config.toml
n_layer = 14
d_model = 512
activation = "swiglu"
moe_layers = [1, 2, 3, 4, 5, 6, 7, 8, 9, 10, 11, 12, 13]
normalize_top_k = true
routed_scale = 2.5
balance_bias = true
norm_eps = 1e-05
beta1 = 0.95
seq_len = 512
train_tokens = 651400000
Below are experts of layer 7 (counted from 0) of a mixture-of-experts language model. Rows are named router (the router's row for the expert), gate (a neuron's input weights, with its number), up (a neuron's input weights, with its number) and show model dimensions 256-511. Each number is 500 + 25 x the weight over its row's rms, rounded and kept within 0 to 999. Numbers have three digits each.
After each expert's rows: a language model's description of what the expert responds to; "mostly gets" lists some tokens that are sent to it at least half of the time. This comes from a sample of Wikipedia text that the model never trained on.

# expert 47
router:521486466471471480481491530514477499517528525508513472484505508502493487522440483477517528470477501508488541464476478502496489476491494482453493495518471497525507488486546499483499514469512496478533520472490478506493535546474519512540509508542515492509524517486535536496485468521476457527533450459499524487486520482539549537549503529484501494484466502534514509529535528542479513508467493522525519514517486508517532493494464464527520530461478514515533509495468536498465532465500519512504445460491514514524486501477499535505453487491488514514564494470455539441535524545495487531478504512493595494491539522494472484510457511464497532516489479516483448514492506520460524501494513464482501526495493490565514483529488482476534467540495492527532522547503496497519543498452473
gate0:499500513522477504521542485497473545486476484460504478535474514505506505525500511462501525471465494494548513503529525493507486483492438516527509481494473505543484530540479461489529462507516479498484528487489536503500505544527494472546509501458497507454517502533487497488462477523489511487465533477485497511509472502561493522486498507548489481495496496453515492584489522491514486465499495477517581485468482501479512496479508483514500491509503526501491484495509479461525469588462496517482512465530482500452506490519527473482511489469529507491508553448528498463480491536503478506502505509504468536535542504526502490488498487493514476524547471505502485504487499470481483503506478513507518515471527494532524494493473470529496459477505480482482496502530490522494519525522536
up0:448470472489510468517474495478569496512503546472498505434510547496535460457527503541500528463489542511497501485515451463501505497472511497523476536510490486493495514465496501541494485483494507498478522492525525460481511518474501514495496506528482540520522506490492491503476502491537485511517488528434493449494513510482464469494494482471500506527516472499503482533473469504475461504473501505491520535508502505474517541457537521524484523482494510505527531495526466475501474497507553517468516542500519501495535474504517470477514495520484502466485476455522489525519520527530496481504493510485443445514530543510525480483490481565474480464491485490474524550512492482461503492513478527512499554506513534526490501536497476505513502523489519494489543494490456482514512473469503
Suffixes ending words. Word-final suffixes and last words of titles or organization names, e.g. -ism, -tion, -ment, -ness, -ology, University, Foundation.
mostly gets: "ism", "tion", "ator", " Comedy", "ization", "ness"

# expert 43
router:511501463501521504516492473494497454482461498475512522461482433493490512500538538494494515521490497475504517520467511503505470534507496484520463534470476458509517529478474478511489492482510521457504493507465517488470545523486541438508502470491461457465464532478476503492480489520460487521477483501466449546483503513518477486528503485455508478491498470483486509498484436499499477479545508527551499470500491519500500464540510485473483491492492531478435530512473545526472490551473527520509504480492504482498508480490568517475484499502512460531518479489528525518514483550497540481494542490497480508472463500501514525496462478510524495509492488455506556490491465539514512563498486529522510490556440498518511487517480469522519508545496515534527515491523446525476499457514540
gate0:525510484500507495474514528525496513495531562484498533453476480487479494498511485555493480497461509473509511538540476471476502495492505534514508502543514450562512513502506531480520489479497529485499498476504441509510533495502534470516468533477504459497526491494519518483487492530491515486521470524476473514505505520566529473502486520510517505552544502523475542475524468478522510505519470551496508490495454475521499531523465457468497506473474517534471494523517480499494486550534506511450543555486486492467529515496483470489496512507516450476492476490491528496492488532460472521503484483508525515528520536464498516497511490489475511484483520564469544439498484491514510482546487479495480450480519482506530545492503531537453513516493444437503557537486495443504467529525494
up0:476513450503473482490521500489448491506542491513518489529517487491524483494495457543490535498522529481470481503531498483503506535508511477499528513496503518508503526491585493497514518521516490486498528444467494550501549448514486505487493489488489536531512483514493468525516488482514489478532504502466499502482537471512478493515535518469458492528437538525516518540530455518510523533489463471505501468509534489477499514507482473536510457521492494492516480517452501466512510493474529489501490528495557510486515507484488532475510506500475510512494504493441563486445468524509521538491523426523469487499527517510475505483464459487481526459558493497486483499465457506517476484519527495528451495514478516464545485507541490500449511524471494482509545479437506500461475533477532
Spaces and commas in names. Bare spaces and commas between parts of club, place or list names, plus verbs like founded, renamed, joined.
mostly gets: " ", " renamed", " founded", " represented", " currently", " joined"

# expert 7
router:491484504500515506496521495478505537511444510504493560492521474480488504497523533489523510553472503486489456497471503459485496514503514531505465527538506517474485532494460550506513520486503487469491536537465525539488505506520519553539486542473484500494511478530513511475526501505519487485508542551497523491497524518494488475515534512503503551472475527469520505487503534462492498485525484459487476508503470490495487494524511520502513520498457495492504523501487502501498438493530490482500479460499449454490504490497551495503495492504500512500487515529505513507500533481548513505510545518453503466493514460517511495479525493475483461506490498472503551522502531481494454520521492542487472510542505484507500576533466485498535514509534490515526482464498494518511503543495559
gate1:531491487526471518482505504524495474469501481508482489473493527547505512491528508517482538495494520472500489500483496570486556466515474499510540524501449463483475496492535482484525519512499468499520556503509456484499523469529487451486476515499529513455472434493505555503489473522527500496501525492478512490508484523526492548474510488535502477463533481467510507472530478520466445553482497476505517486509444497550542496499530529495512503464474499500536521521541458499470547516536542464515476497500498501475508490476497503536495477503482554507528456486502517502508486528510504551471486504509522489496502499533465525458514521485507492503495467443501473494460501537468551505473483446472516550499495540500515486492522550499439560508476484495508529497449519504491499504494508
up1:482486514489539520519492497538503509520504449473491507481483504478501500506507510514476476466463477504493477445496516512494503541485462548491488533479464501521550477530488485449493503505553517504486548545493491527492508503526476490457516527531506447441509521483460510494438469507478524478536490473525468527496489511477516507480476493516449466483471446473482508482491493513468491442471547519505467478513484485543495476509488493470462527563511472511479491520484504506507490515473485525528496526519504497477484543521516510512463489497474517522491477493491480547513497545553474489496549517456499457484519471491511523508538478552515487530538454491494458479446481558542523498503484487480534509510488520488508458534483502525490525513502496507505502511502494512544507489467479
Proper-name first pieces. Opening word or piece of place and personal names, especially compass and saint prefixes, such as New, South, Los, Sir, Hen.
mostly gets: " New", " South", " Los", " Sir", " Royal", " Far"

# expert 3
router:456492498513469495481509488525498524525500510509521508469512472499451471506488515481495504466497556498475539502530518509537523454470451447511555508478524505449518489546492459490483465513494484502510487517529479509484491469499509533492510484507494519557491556448496489537473505530550496510511529567513460482478498511483463480497490501548483532467463512480495538498504471537540515503533481522483497537470502475476514536499477550547501469485530490461514448468486497479499479495518496479511492472529474531512508475494478535490462494470518528552528495511517494474484517499474457532489462502447514514507504483476559520514485494491468507474471485543441460510476503475457491506506522480501509492474499471518477512497487540487498537536560534466486501476482524487479500512524494
gate0:493473567537512477479453498501507507500486451480487544535496477493555473499475502474503517512501471472496521492473510496521490487491475494502517508480494513509490506504459479520514514529481524490513502491508538504570465515534481473522493518489524481440512480480481498503481511503497522487512489489462507497555487489462494535538485468517550507486505505530487498535546463502439482500484526493514520492478490478470529453520519419508512506501497474503516518478520530535501522485488506524505468516508486494496492499493526526486519469500501494492518486519502502489496511514549531462536501439489504476586485508563467513521509548504535521522491498498527529510526480462502517503517492516473522545491504479502502464445477502498468500488474456513508539468492505476493534498477518
up0:478522473508502478532462502463452508493452488535453499510458510476523505471551524493516493502515473480541496494542515467511518476554462507482468496482514491527504495550516462488475522483499461487486500485479511435483497524483520499507510498506521443421470553479495514512478560487529502508548506512497467507507506495496485454469504478479465475489533475477470499513487508500509493499552495536504487476507461501498515466523561500479512503529492507473576500467523445531471543511473512527484502504494553495499526518545507532484488536531487514527511530515491481528508460493534488478467479482521509508539509498552515499498479476519501532494482505458510466499480454520503488508497506485488554506474517536522501495497524520519507489544462482486455503499533434481487450491474487
Taxonomic species names. Pieces of Latin genus and species names and taxonomy words in biology lists and infoboxes, such as -idae, -ensis, species, genus.
mostly gets: "idae", " species", " genus", "Species", "ensis", " Binomi"

# expert 56
router:494503514548504536496513526513477533522463531508482491494469530497466510527510472525520512528464517534474461498467454539467461504494507494503517512550536495532497492509519497495469439517521541470472483509500498447484501484496532541463527507499535470459514532549486503449435475471500490500515533453493494475503456566527510523466506487495506505514530462495536524505499539528495498459549511484512476523472493479537553470504475471479509547512504496491532528479509486507492506519462468466501522516504478507512548501533502520525482513510504524480481489543499502520510509516477530519490498519529493514515531526479481514474521543468448454505526522475474506462504490506489485523509496490459460490485511538471510537451482537525476521485512518470465480554476460477509485532501530
gate0:484474521527485536507513501509512472497466463496517468481449487515507505474534532528462494493488537469518482502451524463538511544492581533482489530511502504528524523475491475494500480528540480545521523520522510510535466507536499525472498511484424512490470493507550458483504490509479481498504525497486521530502526502516570508461532476475498489503489466507510544493501511520470538507502514495496504506476479460467475510516552459518502503495485534513472511500508505472553500491478505551511486495569508483513460550482497490475506497501521454536546504514531500502486494475530529468506482500469503488488501495505478470512496500512504495540478488528493541473476490473487495534470507545489514465474480520463459513508471528574503528492498533500513481510494538527508485454545492
up0:515516472453508439520483463516495512505528531462531550519460477507469508493480456482525508505510504505507471525542517499502550474479480518525487503487467512497520519514497489506472519484480449480507526496544489469560529491478475492538500500501477517529486515483492505534467469496484535503511503514483518469565480490507488471488505559501513504505511501510527504457452496501490492478453520500480501486506522528532466535530494441504557422480526491476518469508507529433538520479458511488519500505549500458467521452516463505472523491507535477492480508526551492498543484504521520504510503500536513472497484521498480477503538464530482493484511504464486456493492486506514520487507497495511527542506484449541495527487482479509504510523474466493520536521474493535511540468479509
Infobox field names. Capitalized label words starting infobox lines or section headings, such as Total, Country, Average depth, Location, Type.
mostly gets: " MPC", " Total", " Coordinates", " Length", " Apps", " Type"

# expert 37
router:506470506519496495540585475504499492535499537479513506559563448537458463577515521456488511450510501499485526517478519495464463520514509502498528468475489548482510514460507569535551519541511529450487479505475513496543519518525492507481495480482457484490496499521488488486501491478505502509477507512478509508506461484502482526452468504451512470492537524482492473467444513496510500424491495520502510487435546493513505492530481481493556484525536449537535468533500482482546495494517525503489529511487489511507511511482527502458473518470472472456472504519502472553483493482449536504475509478515512500501473536477477528509516500458537495464533518479517497477517448538500530502478492505503494488479505497518496472546445520514530453531445528480529463493541496528489523512521532
gate0:476500579483487504510517480518501487535519518464502552527514558502482523515512555440515483501468554499508524499504493504449487482439458517516505531439535530431488503494460519510517478472481498499482520501478508500504493505504475461528461491502507498488506474529533510499528465519477502525536528472411476529516508557462505497510544461532521503512485500498487503523491467498518552495558532482489524465524512510492521506467543501491459552498444518500519470498552502491511460492495481489493450488513497507474537457518516488527526535528500513503463487525518496482486476516505498501513465484436496469503497505504531474504476533533515487499505530534512502497523516552524504530504471511469505463549514467502560509496470508561514497480548476475487532502508480521515500480502532
up0:529507482497511500503518525467469478490457483514466450491504524481482464483460494500527499544533482512514487432520482500499475470527523495532479477478486527495491461486471502534520501501515525493483514475451512476557544512491495483533475506465487514545529472451497494478504479513497474496507554459536513504473539488537490533483510476433519529519549510475457474476483478477496520537518472523521509497534543486522520483504511482481469484538508463502474492459462519474496477527493510466498508481497536511525463493502526499468482494553529490431475498508510442522518513498454497508471472462520512533507525439526518518527499502542487445486516498517535488560462501477490454487477526526550538520501498477502489486520520507500451510482549505507489492543486494540527543497526480
Initials and agent connectors. Periods after name initials in election tables, by after passives, with, and, and country codes in sports results, such as ITA.
mostly gets: " ITA", "with", " ARG", " @", " AUS", " BRA"

# expert 9
router:529483478494505493492521488501484541460500522489523509526505542499527495485513496485462466546481539503552512507517514505502488510520496520511479496508520476450468502471529496488512474500461549506465508504469536516515484477481494527539486523464484466458549479519441490530491515496487471494489502515524504532486478493500500443464510523475471505507496514512456506520505511501475495518478539508494442477509473486523498483549512482507474519492506521508461493498514485490471510514433478460547510528494517517471441525495513529516532488525521445478522478517496443514492483466518499527500460477489470472478482527514533483484482502521451488458500528472486484519480527498464501492501483506476537471489491504559544468509493475537482497507462491508487505508507496468496501507515533
gate0:503519523446497527471527493467499510511541518488530541481507497489495435513514478513505453521461496491483483498495470512525492518510523512531505528532514543442525509475513517500454546528466499499478545536461457495462510481527469507486474528477513537509489456508512506481491553476522509501497508567526489546445489494463503516496485485504485507508493490476515466501528492503423495473515528487505520485503485483506505516459479481491536518526540443477471500461528502473561477465483495497517473491506504502551429550511478493500545505513484523483529483510530513498513512492482505504523502471510468508542496505487512507447531486509494475524530548453525521473494525526493471454441488463502533497512530495503491470520514454501485491530496489531481471516492503531510466525545534
up0:505538509507511452477522461488527493547534451513442514529482509488509460514478487474498471479492534497503509508542483467539528459523510498535529495525563506482533535481466486502537514487543454499511502489471479514453472502457467492501462490517474451511510505510507470542552503502493457496495512481522510523490486535451492503471565483483488527495504555458476444498507473510505485499527513499548568491524513539490492495447497484559526532468502532529478479497527496508464475511518504488538505483517500464524516486509510484467453495497462471492528533506505493487439508540516522547525511517490510468493528521512509518514530498480473512524492482476456501479511497519508476535471526520485521483518451479456441495514473521470506493534524498520479528519450507486518458500544496
List and table line starts. Line-initial dashes, line breaks and pipes opening bullet items or table rows, plus country codes like USA, ISR, GBR in tables.
mostly gets: "=", " ISR", " USA", " AUS", "|", " GBR"

# expert 16
router:519508478521474496502491524519491540542499488514465516475519554485543473501536485493479538503508456480469515483494486510512505511487506534545532507490522509519494491530479502494506497534470540471515475499496485512547491484527509475501496543554495472481526477482506502498491494531517538473519509496530541478527497549476513475468489527505489523514547422508491510506465499500495449516509500479518511464525500494501508512518518499483477546499539488508481501519488504463542509507542522493493442464489496511519458510529523491529498498459469523508495516514549493560521466464515501506466510518535494467470473497521517510494502467476508515507483454521496569498499481511498510524524464467521545554469479547520483534476502491527510539493509467521506510436528461481495494430496518
gate0:518510527487518474487491507486524513429512508496468471447491490536482548481526491520524498521540533533476505506496513506542486486477520449525510503521479492539475538470493507547544466505519479476513531475496456481551489499462446511493489483504494485476526512484488470510519511528519541536522515434486504497489486482478473466511522500529514506486514523539483463475471518527482520505506467526490475508508474492501527507453509521493469496465476498474515492521509507492482500487467482497494489531550506460515490510441500484519500495502497466527531508522474547470495501511516523522522500481521504454503539539498484490469522490519519505474476500467486488506481483460495494516530482490511494520466454526488576524521502477530531490538478465484491546502464521482487491505508489
up0:499483482511483496547494488505508499549475495503509494481511513498537469492510552442498556480494510449495484481493506527519478526466509530450511508498484526462492463496497481514508438474504558524531529469488515549465515505468467498524507520512492494501546480484513528552490496496485516518535499519498512513479507510511531489508500520501512506503435472511466559466505517494518509522468510479493505449529506501506502475449540529520516462461523553518516468488495494507502474494508505505496504488491470486457507515494509509504519535506480539484509535517475472462486479491505473451482464582494451512481533476491453443522490478529493490497495549491495525482518486478491499486524484505507509505471488512492472489535462510533510504495495507501530528529532494484477533525539499
Hyphens and prefixes. Hyphens in compound modifiers and word-initial prefixes such as re, un, non, anti, pre, e.g. British-born, off-duty, co-emperor.
mostly gets: "–", " re", " un", " under", " non", " pre"

# expert 21
router:531499533505478496493525475547475531528499526514514526494517438494479529519465486478540523458460522492538461475466534485515516506507493510514462460519525506504519478502533476557467490492528546479467479538455495522506523504513484494499465468515506500526458517513522504539507504536475500477501514442499512501524468524524476487548491481494489510489500511466480562486519494501491494531504498483515491475464523488459490517474515512467465522512503470494494523533520465527466451495457523479464512479440485513492455521497486474477557490495501510460501484514460467509492491553424495523520538475458482501493494491463490510443519532455504515496481489467477486529521495501507541477480528516525503554436516490474521505531494494505538495465516501490536524468502531484525515458529504
gate0:515472519494478483512485481487470484460496459484466523513511469487500525508538556498476505466533515474500488480456492492463505462494489521498499533503485476530452458529508539475510505545561490478512480494455509518519522465501468515528495576561505493493528513512527487456467478494510438493508484486537457502487505516525498472521510462495531483488492476540482498460480518492512485534508503483489558512509527510481473542494496470433491481535511542458511507524475498531487501520488476522515455474524518530485464491492485481492462489503476534494482505503487462512498464482479501519569511478481527456456550483481472516516516518510520496511477532483430510509481474495516471558551529528486486494519530514493487533502520537501524504521498518498477463484481527467514513505465495
up0:464511479463485492548480473488518525518499468487529480449543448515499520499481504550478487533488532495509508526525520509476485538507431498469491495464512471511545505489523539484487498468529522479477503524501498493515484494540470506510517489494543506507465497482468495515526516472486480516495521504449489514510493486526526500513563532447499453527498519490493495532474543532498452458516486533493489548523477514498496491459511504498535537461488515507521468493471517502510471495477441555473488483514529502493508487494509481533513506494508527468507503513493469529466528513547488483521522531538506498529491544518509523520481520521524516483525479539505503490482520528487473514459486479526502466499494528524470480505532521547495485477510514479487540535518528541489502534505503
Romance place-name fragments. Word pieces in French, Spanish, Portuguese and other foreign names and titles, like de, La, San, Mont, Musée, Slavia.
mostly gets: " Luc", " Mont", " Rad", " Val", " Tel", " Kir"

# expert 41
router:489523469507530518472440524487444528501493502533505506487511477503493452496515505489507488545479464458497499492434551495469493511484510510481482489528520501499509537493507562512519459507517510482489484493529492480473570504519517537477503513533478502498533491509502499461515513512508488529517490505461546516515507495471534501504502513542518473484497533488480501547521523497459496466507476506541457486508505542452517521571498483511517538502470511506540486532511513519508504497503457469520505508513514505539468476492553479480485505541526518494570459485559516472514518529535505500521514441504486479489486492471468495489525520493504527537496501531478462523503555547506537518468524478499500506476529558471494491485490512509516536542487474506512536496486457481508508529468535
gate0:481537532451518481460499508475468489471520512539476536479460481515510480479458488489456471486511476520488518497497423512526496502492542507513484490505455481445492494478515532497476503502466520506492450471513525541498506495506503525536484492486571523433480530520504486485484507507523489510495537464446492506485506474496540497511519521542511487475502519531510504541493500476541525544505457530501531465504458516537516508514507509523490513453507504530535484504504501494510501475500481487560480484475484523523533520471510519474480508489499491495474484508478500487501472502479540522531498485542494469503537498487506502489530503491532510536468500500540510503507494501525483438541456481487501520505492486522508469522520524518448451503479487487448467505470496551512527509512480
up0:463458516511528532446514491448486500494492498511476466516515494462513493478472519510482476436507519520520487469475476465496488541504481517491482486491516483489481497476541482501520511491517504542477487525507547475491499454490489513495484521491492523482537485548467500479494518498507521490488523515457518491505478484481519501530498509525498486535501509500498500522491479503554501518498548512523525463492499475442517492523474481477502487454484468501507522504494535523491557512495483501487503504469495481523497525485544501498528499477513495541486521471537494489475504455480497495484527479470504493491450458517482492465480487511466522486479493485520526508523489487503527520502505542462511486556490516489501550506518510476529501535511456517513463472522470502537504477515452
Institution name adjectives. Capitalized adjectives and nouns in names of institutions, wars and offices, e.g. National, British, Supreme, Royal, Civil, Soviet, Major.
mostly gets: " National", " British", " European", " Russian", " Southern", " World"

# expert 53
router:515474473459490508478534550431484469507535485455529479519546546482503461501556479487472498490493564533446520478492501504552472517511521526471488509493472474487474474469501529480494476499489491514522506461531525559482485532502523498493528500466498497475490489542490474487523502523483506510507506498463521523471522476493514528535522500502488484494456548479530473489479523499468481505463485473520504493513519516517527500492461468494501508506545521540541512537485534462482457482516510507496527457535490525512521520540521480545474534516520509469526556521517550497513553492466500518519465534544466481514549501504500519488495494480493538524447489485504478536510494511512485516561514520499544531486500544531511466510493473482482519485475505515464500495470487510475495529493492
gate0:453509481490505536510516514435509520505511524488508480488522541476482507573482485556497492481523515477493470524501532504498505491498504480561519532535525489487496548486506487464504496482491522481535496480513525518515489500518499521498497503503513545493472481506489474535476480512532496525484519538496482491529517503507518470501525511520485490481479503514496493513515483517469510508510505525528485519554478482492527529549500511497490461552469497494431528471452501453491486548519515477509473523469499489510535446506458502504516516547501521522479455537485495511527479473523545503533453493507487501528517496499486541544524459475442472478509456473449532509474499496496549532469468456503482540475493469530484516494504480490544485491509483456489495529510542497502509476474534
up0:494500502507486502504451485510480506499537528456529492421466509548499521471474480542500497489481519437460500525552521484442505522495499488536496497502489486491474538462480470468519536550467520446521483504461453488516506459469493506520500492492484465488525493543461505519527527502496538504490485494501488526524511511491509451508474525495518484468476470510500499469492471503499512466465452488514508536560543490474497512472507469505460501541501543468514516508504499542486483525500523448512435505514513497509493490479530486473492463545500534496504514495504536559532465461505510560522494463504472525536515483534530504456514497482500508507505482420505495469501508516505460502491504455455486506485497482494444468506570463493479492464473501502493496512500512490478493487505489
Mid-word fragments. Word pieces inside common words, names and song titles, e.g. j-ovi-al, sp-agh-etti, south-er-ly, out-poll-ed, W-end-y.
mostly gets: "if", "ph", "aq", "hu", "adi", "ER"

# expert 8
router:550491481502496500488480455562464518475458448472489501482515473489519436485526500472471481557512515531520493491492525510516513507528506519503457484526497525514516475495544520500524429509505511550573472515463488438491515514502506552486531543512498448483524480534525489520487493506482496483519477499507522508493485530513491496495520504505502474528513512547485500491500502501491494481511498533459494526499503537467489491525481506559486536506523470512471500498497503505510484546536506522552499510512525496515466516534512477528464510519505554492547505478497506490497527476515474482461522496533480504500528503517480482504515512527482503492515494545476458497463502549489486486522499520459480478510470520495453498526450507521484481496514524462545486491484533498515450485475516
gate1:508487477502510516522509489523563499490461498514501484509513484488486506538471460499516502504521482493536507504495525500477468512524492530417488477514497450488513476523496459567492522475471508491462512509529502513564553478504528471527500517532455524494492480527537548508513494468536520465461517456516467524503506506543498515544514508504521493520488473472476504517486523494569449504487520486501501513509517500523472535484502511489519506487484504486497477480509488519469484513488439508508479468448481476475505512500528501536515542484468569475526495507530503470479484472509531540529490513508483482485503485538501511466480479471490528526477487494479467501516496499479512468494483509496507531542468515520527508488485530574515498507472532483503472542500460510477487500510507
up1:491485494497486501505448491476501503510479462467455510456477483525488520530485501434446509493580492507479468499483453473511492524441529533521470528514544566525516525524523503534506498504534491488475484482522458508475490486501522528540529497481499488455532521526504520481533524518521490458530539546486516438488479518530502539511510470516459517478493500533480491518453459493505498498502523481473465491472473548477514504494512469471515507469474486522504485491506468525488468504452510525483521461525505498497471492507509538522470484509497492495454537481541465506452465493505478483490509499488430485465519484543477472484507532507514513475471492468500551469512474503530488474541541523513558469512512543463512515454513509444461497532502516533473488501495500504501487489499527
List heads, title words. Bullet dashes starting infobox lines (- Website:, - Nickname:) and capitalized title words in names like Old, Best, High, National.
mostly gets: " Old", " Best", " Sports", " Historic", " Military", " High"

# expert 18
router:492469479498542506464498524452496428464517489493495462512519496517506487511495534527470482439515481444517489473482452518485492525565480486511508558493472496483465509499477490494475470512521482518532495504522436507507514500501552504516498522525491536477508471524481547500503459480465457507513488529519468467517526492492538513486481483514516471458523464512513492498489506500461456489533511496472511476491487498506482512462502524502433493499494487478531508457501542481531556477515505487516463499549505495501508482508531495478489491575487494532541492477530552518493463528467489519441492521467530500552505490491541458530498493507489508576496509490503513493521533491498466530452542481495519471505449520536526478540494488532503544570494528502556513462516450478480468471491503
gate0:512529487511487515508519462470472519495500541500512488439485517465442546479520501493576515493499464552492489506515495488471500498498474524481520520482462518517518523486535487480478553515520507535479478482497494477485533480508510548498515499500490508525477468505538450474524491472491563478511489518515503520487479497533533473472500477501515504532481487497513485487525503497554509506534513506510515457538529480483487483486517497493555523465537519491517463474489466538539503537497528508517540465529489505447508487517533532489522525481507532528478477498483499526477558531489498539457522470471477535471476520458476473514476490500535510459509491507476476506479497544513498497487476489527497499578481496471494503519480531531457500544527532501547474512486550517542487527483530
up0:490521513514495494477536493496530546555536472523503479539507519495517524526493506467526504496512432540498483504537487483491498524494524529501484499515515515510506534460463499497536529499480513515486499469497480478486540456530485515468506512467536497512447478513546506446478493503483489492500527505498502541494472498471504505447480406539504519541473511447500509515525516527446564565473507489530501497486501495525519492494525466502474515498528453462508504518518489507473473501527499507486513516482520510512489467490528532522494501462518508508479482487506506468502470516491472526487502473523472457542548492503464480476547494524512501465501480493480433454497509455474512483527494500517490490537476508447468471492492514479446492478484494488498501526509507494543515541560478
Abstract and generic nouns. Plural endings and abstract or domain nouns in lists or after of/and, such as music, education, sculpture, R&B, data.
mostly gets: " music", " education", "ology", " systems", " industry", " guitar"

# expert 19
router:476461519492495490460526487497519499508488523525457485509472487529562516520515520523544543532520539533498471527558519506511505493521455470479551492542488521513550515512499465469485500518512491501487481519508467493512494525496501458469455504509513479489495502495520510487510531487495454483532454492528512503448546507546487495483522505539497550526511515468502460503480524529464489531535485501545501473465529486490483522524485501526460479472518504544469495502459496461580530492466484503499527473505504483506479513511488509504515531500496491537467541562499512516539474500462508471486491525469487495500463494472483543534488496499511512526553492491529495517501483524493499469511513495502489448509508448519501482498533521507500533467503495510471481499471528496484496525461457
gate0:514465461541477495481494480520544462509517485502486475471513542536556480540487551517481498477487501465498508507531476479497491441492511454495532541498505508534486507473497478498492498499499503555499498487508454497471526485495471500510479542534486473484498511532523548478526464522484549508462489497522468526496532538534498469490470509518510453511504498507547495511490487443531497516476521507504560528467494456496470532518496509523519493477480517498507516477447495532488537517503534526547473477514514496472473483490502519519530480474536505492547500498503506522501488469519486496466505521474518502487484471487510470500461514516463523517502483456491503519482506455490472495477445511503509506493515505433466499487500457443495525476459499470529500493528497489511496522489495
up0:499525443482503495493527520488469516511523526480477511480509520501502513497520526512501513488513529536471481505474507457510511515510528536486468518502483543490506471470457467522518521472541503550523501513544520496503519515526516555511509523535519523531528467539474479507441522516497440503487485465497504507498494477475537531511507533493475511530520489437473470470490483489536494536510483515474498502517487472453499499521510498498519518505525495498536470496471467513507453520508490439508475533550515453511526457467497497517476499439507530476486499472487500492516523495502511469487471511495511492515459495502536526518498490497464535505503457498463463516465574469485478491482470487495458495529531495496502470471514486487540481470565483514504474504489528531527476526476463
Head nouns after ordinals. Counting and ranking words or head nouns after an article or ordinal, such as two, largest, second, member, title, special.
mostly gets: " two", " three", " largest", " four", " six", " second"

# expert 20
router:485490515508504504462478442540488548551496518536475498482489497495535520497495553519496559535491488552451523517521482512461491503502496475513509529493517486488496490485518507489455540474461504485491488491519484530477537505488459535497498473472529509509459505507517507523517470526483513447495522482529505526481506484465482530473531519470463471514523522464468471478494528507482519503485557491464515501540530539490518497497476536489486514536547484482497478519507483505475486568513482478489520508470504511477488513497460517486483478498495469491491462472469462454514485486434494500480494499432525488467529526489498517489529511515510510457529475468477511499543507504516516527544519549494528517503511498489490481483495486527541481526403504502461474499498479512486509488534533
gate0:499483492484569497491501496442501519499489498465502488513513478479504513502518511488494543480544520473507520467532543506508482540503518490502524489484470500501488509500499465470466486517512516511435506537496479442491571480515471527506546509496507487476431511494508486505480496460525528524505525509526504519444488496478495508497511509504523505488471504511500503530525516477504451499491469533489489481500514502519527466526505485539501508483484506513538527492498475516510495531488489476545492521483539535494481500507473495516541468476494540494490569485508442503540459465497459501497457470523490507520515555510487500474469495473491503507464484525559491499449504552501477539527512458475497496445479457469535489528460516511498459503468541496493520482517470508523518520487474
up0:474510465535531500482498496511523495557500487529495514512523480540497512513469533542470516524510545477516483507525507477446512517543529511503464526492520489521507512504496471505492506485490523537447530533518484495501523466499529493554488485506528457439511509506513551540519545515485516472463498476509529532492497496461506432534482575527501481548480473517499508491515528498514483453518527526463544493522531485487507538509493506481465517510519528499530540493497466532506475527512478500516521490461512538489518522546481485488509500491487560472461503518499494450475496516486494543516530525513524512518503519503514504507505489501551494474489497479485506482524480485534520462500514530493473547499535479484518485490493514502507474501502485502522524478487503489469498480532487
Table row starts. Pipe characters opening table rows, header separators like |---|, and first header cells such as Round or Date in sports tables.
mostly gets: "|", "|---|---|", "|---|", " Genus", "|---|---|---|", " Website"

# expert 17
router:467532483505543558481474547499507490497498478511480568529501469498487478512506512495505484465477524484478487467517488515497530526508501516531535511474510529527449505525518526531512468469519542509461473510492496524489535527471531515476516534500445497486520516512495516480462489483501484527514516475480496486513493516498495465473462515453493447506535519508545526514526455521435507452490487479492515492518486501483543535508487496521494508475489527549496449503503521463516502473502512459538483496507511507488507533495487507499472493509462500532523450510505504471501482500528478486474488527467512491509443448487506504488487503473492508540529547490492499498471495491529503488519486536505478474473487480500480507498487500479525496534506429525501511491507441545503549493516526
gate1:505502506509479490486525504535485488480483480546477526497522503510523554515502508456556508484508501531499504506489505513511498482497497482499476538496470486522496548485496518507513467523494495476498535484488486496539476522537517501487525513535489502511502494485483553537445477517499479498506523470519488501546480505544502507449506503532505536541493476449476500532505431513499520489523458525525505461442529478536502479521464523530473487498478487488517464490503516501491473475482494504506460478524509523485495528543494473512422488508499514492530552493468513538542507458513489492497512491529541485516488503529501473534530510502485535503517486472507507501509522479499482486546496492503484505507513483469520487471552510525506502476490506488477522546501527481516522470483537
up1:466510480484484496479493560491512534506501527496508538506510507577508525501450474521500465494507510512496480535515517487498528506504465512505468477455505477530476493493478512460464466514489511477452505491508493474523515504520505496507510440500504556519540538545498470464509459475481495502474460508510464512498502479552475527498506529496510455462519496496506490460492479558515488517502519500510469515443487473502517462452509522499484440500551490517544510472492495481475492485506506473546488517518491491530495473498480464546475458504424524488496498536486517459486487480522452526495460480505491480534487509535463496530474503462531512526480491526470480491507497483477474500477494475474524472484492493496512489495557482522510462524559518436516482475536505512481547478497468
Articles and determiners. Determiners starting a noun phrase in running prose, mostly the, The, its, their, a, typically after of, for, to or a full stop.
mostly gets: "The", " its", " the", " This", " their", " our"